{"num_hidden_layers": 13, "hidden_size": 128, "n_experts": 64, "experts_per_token": 2, "d_expert": 64, "d_shared_expert": 0, "hidden_act": "swiglu", "moe_layers": [0, 1, 2, 3, 4, 5, 6, 7, 8, 9, 10, 11, 12], "router_score": "sigmoid", "normalize_top_k": true, "routed_scale": 1.41, "balance_loss": 0.0136, "balance_bias": false, "router_bias": true, "n_groups": 4, "groups_per_token": 1, "init_std_router": 0.00614, "lr_router": 0.000808, "vocab_size": 8192, "norm": "rmsnorm", "norm_eps": 1e-06, "tie_word_embeddings": false, "optimizer": "adamw", "learning_rate": 0.0024, "beta1": 0.95, "beta2": 0.98, "max_grad_norm": 2.0, "batch_tokens": 65536, "max_seq_len": 256, "train_tokens": 358200000, "max_steps": 5466, "dataset": "wikipedia_en"}
Below are experts of layer 9 (counted from 0) of a mixture-of-experts language model. Rows are named gate (a neuron's input weights, with its number), up (a neuron's input weights, with its number), down (a neuron's output weights, with its number) and show model dimensions 0-127. Each number is 128 + 32 x the weight over its row's rms, rounded and kept within 0 to 255.
Before each expert's rows: a language model's description of what the expert responds to; "raises" lists some tokens whose logits its average output raises strongly, later layers aside. This comes from a sample of Wikipedia text that the model never trained on.

# expert 22
What it handles: Consonant-initial name pieces
raises: "lo", "'", ".", "ut"
gate0 [179 108  94  84 162 140 118 115 106  87 121 168 140 127 111 131 121 142 147  78 119  92 154 143  83 126 118 128 139 136 164 218 122 130 106 121 129 108 133 130 128 100 128 214 130 120 113 154 129  99 139 134  70 161 116 119 118  62 131 133 114 160 138 139  91 127 152 212 146 229 140 122 171 120 170 112 128 131 102 137 112 137 166 133 146 135 143 129 128 132  72 152 136 152  92 129 132 124  37  29 111 128 122  50 128 158 146 129 144 129 131  91 160 168 189  37 116  97 160 122 136 125 135 143 135 133 128 183]
up0 [116 159 133 128 118 123 118 101  37 146 175  93 132 141 206 125 115 149 122 108 167  52 130 133 135 146  95 137 105 130 139 119 158 119 131 147 134 138 144 138 193 127 135 105  76 137 128  70 132 109  86 131 132 112 143 129 103 125 151 139 123 132 138 198 110 131 152 147 128 112 149 130  92  63  34  94 143 134 139 133 125 113 214 118  84 127 128 155 172 137 115 133 123 109 109 158 127 126 155 130 222 145  95  13 121 164 172 128 122 209 169 189 134 130 117 128  96 111 141 179 128 126 152 130 135 171 129 128]
down0 [126 129 114  80 151 150  97 138 171 151 152 130  55 118  92 108 112 119 127 115 134 119 193 127  90  87 144 127 127 114 137 174  71 183 103 184 140  97 130 119 113 152 129 169 133 122 191 100 133 128 143 161 123 109  58 129 211 100 121 149 115 182 176 214  30 192 121 115 117 102 149  96 127 130 149 125 105 173 141 150 127  61 130 113 137 110 135 193 115 148 113 122 132 119 128 149 147 142 108  46 149 121 100 127  77 139 102 145 187 135 123  94 122 143  77 118 155 132 113 204 129 152 126 133 132  99 131 100]

# expert 33
What it handles: Opening parentheses and brackets
raises: "M", "U", "H", "D", "S", "E"
gate0 [171  62 128 162 116 112 130  69 130 146 144 141 113 166 127 131 104 129 142 116 125 229 115 135 131  97 102 160 182  92 113  95 117 127  61 137 133 129 135 124 158 127 118  70 223 112 116 128  91  40 120 136 112 104 139 182 140 109 111 167 104 125 106  92 101 138 117 135 204 140 150 126  91 183 125 128 170 113 114 124 146 115 178 127 123 129 112 126 181 121  55 121  94 106 213 101 130 134 141 103  81 143 130 133 151 214 148 134 122 127 103 155 132 129 148 159 135 103 182 112 209 119 111 148 122 132 137 108]
up0 [124 112 124 108 130  43 128 120 120 126 158 134 128 131 103  88 144 134 159 103 130 195 123  68 130  73  99 174 150 120 101 112 128 146 115 133 113 124 239 128 161  50 124 126 146 126 134 129  97  94 102 137 134 130 151 114 127 134 126 138 174 108  51 104  72 145 127 126 145 231 163 146 117 112 127 113 135  81  82 116 124 100 141  69 133  99 108 137 156 134  73 170  81  54 146 134 127 131 133 172 168  89 147 127 135 194 137 114  93 130  78 166 133 113 129 130 217 149 145 129 130 141 128 127 186 149 114 126]
down0 [133 208 104 192 115 123 110 116 134 115 103  51 170 146 182 136 143  33 119 177 121 130 111 129 129  72 129 142 113 140 108 169 108 122 127 177 105 144 195 113 158  79  64 100 157 133 155 128 120 129  80 127 143 141 148 162 187 130 157  96 149 134  88 211 130 125 132 110 132 140 114 127 115 159  95 131 106 111 161  76  55 185 132 122 131 110 127 144 103 149 153 116 138 127 117 111 128 146 139 129 147 152 170 108  68 130  23 168 182 111 121  76 110 103 131 129 149 176 110 116 130 164 129 112 129  98 148  98]

# expert 49
What it handles: Word-initial letters
raises: "as", "um", "a", "ap"
gate0 [110 108 136 106 121 140 128 106 146  84 111 105  98 192 132 177 139 176 114 135 149 127 135  83  18 171 134  60 139 128  64 135 167  86  65 213 102 121 164 130 129 127  79 109  86  98 112 129 129 111 123 133 111 148 130 128 128 137 129 142 111 131  82 168 201 124 121 135 187 116 127  96 144 165 181  98 126 167 131 218 163 122 125 101 130 119 129 158 126  75 230 139 130 126 128 132 183 125 164  67 121 126 148 117 145 139 150  86 126 129 120 140 114 213 135 111 117 145 128 130 120 135  89 143 131 131 127 122]
up0 [136  92  77 132  99 165  86 124 140 149 114 116  83 222 124 227 116 128 146 151 142 132 111  90 118 150 128 109 127 191 134  98 141 126 130 125 129 112 128 167 128 128  24 114  97  23 122 160 205 120 136 175 103 123 137 128 113 124 127 170 142 144  73 178 146 111 121 161 197 174 129 147  95 130 123  90 119 134 135 178 136 127 117 146 128 123 149 147  51 123 128 153 176  72 109 191 162 126 114 127  98 146 130 127 183 185 133 106 118 131 154 101 115 191 140 112 131 128 125 128  97 133 126 156 106 110 128 119]
down0 [128 138 126 142 130 137 123 165 128 130 112 123  43 126 131 127 146 166 135 159 107 207 129  89 133 131 152 137  95 126 129 209 101 124 151 186 118 101 130 111 136 146 221 128 125 210 160  99 186 127  78  96 117 129 132 109 143 141 139 128 153 146  92  89  84 151 156 116 204 123  98 207 180  86 104  83 123 130 132 132 140 120  57 131 118  93 105  72 128 127 107 166 129 135 130  98 104 146 146  94 142 172 132 133 144 162  81 180 141 131 127 124 146 118 127 177 126  80 166  19 120 114 115 124 134 105 126 129]

# expert 52
What it handles: Line breaks, word starts
raises: "n", "ns", "ad", "lit"
gate0 [130 106 129 125  96 166 127 119 139 101 162 131  57 141 131 122 152 128 103 127 218 128 139 126 125 110 128 125 151 117 128 123 113 138 107 205 135 162 112 107  55 132  77 141 109 109 129 142 123 129 112 153 157 137  98 189 111 131 127 123 176 133 127 130 168 117 123 125 160  92 141 226 254 175 131 137  90 117 149 120  83  88 143 127 140 158  59 183 139 117 147 125 123 128 170 128 176 178  81 128 106 140 134 170 105 127 144  86 113 132 126  97 139 135  79  89 149 130 124 124 163  14 126 131 122 128 160 163]
up0 [117 118 133  96 125 117 132 143 133  93 101  92 118 186 138 134 117 147 103 173 124 128 126 100  98 136  59  54  94 178 150 142 112 212 145 127 120 129  94  86 127 124 124 127 140  53 125  98  88 123 102 107 183 131 206 127 145 132 111  92 144 116  76 122 115  82 118 111 139  85 198 170 136 152 144 100 130 132 128 138 123 129 111 135 151 126 126 212 133 107 172  82  88 160 161 131 184 132 110 122 156 127 178 127 134 137 247 114 126 119 115  81 132 169 127  72 126 103 130 129 218  90 127 114 120 110 126 115]
down0 [198 128 118 169  88 117   0 136 137 113 129  51 161 121 135 121 161  91 171 121 143 120 239 127 113  95 130 139 130 126  96 127 113 136  97  88  80  90 140 149 113 127 141  84 184 128  65 126 115 128 125 171 106 118 128 109 130 127 103 111 145 136 136 163  93 135 132  82 149  99 172 124 229 156 133 128 106 149 152 136 125 146 128 112 154 129 137 128 129 115 129  63 142 132 120 134 144  98 125 123 108 145 161 130 123 139 107  65  46 146  99 151 129  79  91 136 111 113 127 128 176 145 133 132 135  75 129  98]

# expert 42
What it handles: Capital initials and letters
raises: "ades", ".", "ays"
gate5 [217 101 120 139  89 144 135 114 116 127 113 125 135 126  72 137  79 128  97 162 101 141 143 104  97 146 138 130 137 129  35 135  83 120  93 138 163  94 175 130 132 107 226 136 209 117  98 135 124 123 125 164 172 134  74 128 134 121 122 142 128 148 136 122 171  88 106 155 133 126 118 146  59 120 163  88 223 123 134 206 145 133 132 139 169  97 113 129  97 139 178 121 139 157 153 120 140 109  37 116  83 116 119 125 114  90 136 124  92 120 137 129 114  73 195 127 181 108 120 129 144 176 121 132 170 113 127  96]
up5 [159 119 112 131 123  84 123 150 121  52  87 110 124 163 136 119 120 175 118 114  78 107  89 129 152  84 110 114 102 136 119 126 126 137  84 134 125 118 133 148 130  95 113 149  78 145 140 119 173 147 105 128 109 112  74 149 149 128 138 158  49 169  65 133 148 190 164 171 101 113 112 133 106  73 137 165 147  95 120 106 121 103 163 132  96 125 100 116 174 122 161 111 131 112 176 182 116 128 152 118 153 155  12 132 127 171 169 124 129 127 131 230 146 128 127 177 106  88 130 129 124  77 171  31 121  77 146 125]
down5 [220 118  85 130 176 122 129 116  43 129  99 129  67  66 110 111 176 115 117 113 101 217 133 159 152 110 138 180 123 180 116 127 137 137 174  72  93 129 128 141  64 135  77 146 135 129 124 105 114 153 145 117 120 125 101 128 130 130 101 125 118 159 159 162  68 141 131 145 121 107 172 101 114  26 131 157 121 100  92 117 128 143 100 127 138 139 155 132  56 127 154 127 131 122 186 131 157 121  96 170 143 200 126 129  88 130  69  98 209 123 115 146  71 126 113 138 113 138 132 101 139 106 154 141 135 111 159 110]

# expert 25
What it handles: Hyphen-joined pieces, separators
raises: "\n", "\n\n", "y"
gate0 [114 128 124 133 122 128 112  66 117  92 163 138 133 137 138 139 172 126  99 145 159  89 137 118 122  92 127 113 135 108  47 122 131 102 135 132 128 130 125  61 106 124 155 151 134 133 129 131 163 154 109 128 170 168 139 142 142 154 152 126  74 187  84  52 150 182 141 103 137 101 114 130 142 127 135 153 167 112 109 118 244 131 105  95 104 110 124 143 150  82 129  58 117 155 209 141  45 180 145  75  87 176  91 130 117 127 216 109 130 134 120 128 111 127 130 136 126 157 120 128 118 111  18 124 126 152 108 128]
up0 [186 118 100 149 198  88  85  64  73 126 134 144 183 129 186 134 154 129 117 147 192  95 153 141 126 124 121  69 147 133 149 175 121 127  97 130 128 126 134 126 117 129 195 133 145 180 176 125   0 125  81 125 158 161 144 154 143 170 173 127 117 135 123 118 146 108 118 147 104 134 131 131 134 141 131 149 181 142 102 132 127 129 191 121 163 107 197 126 117 113 126  63 136 140 122 135 126 130 122 106  69 170 116 112 128 128 140  40 128 156 132 132 121 141 156 156 187 160 118 148  49  91 122 125 132 150 136 145]
down0 [120 178 127  83  91 125 132 134 166 142 144 156 116 148  56 120 143 118 128 139 183  88 192 149 119  59 191  81 101 108 131 129 113 172 123  69  44 130 130 136 167 102 102  82 107 126 206 145 140 133 167 133 128 174 203 153 150 162 140 134 130 145 125 125 128  91  98 138 153 133 130 145 131 115  94 164  95 115 133 109  40 129 133 127 151 133 128 110 143 146 145 129 158 123 133 152 172  93  82 163 129 104 222 127 151 124 128 109 127 114 122 131 162 120 133 100 132  85 129  24 138 180 143 147 131  64 148 127]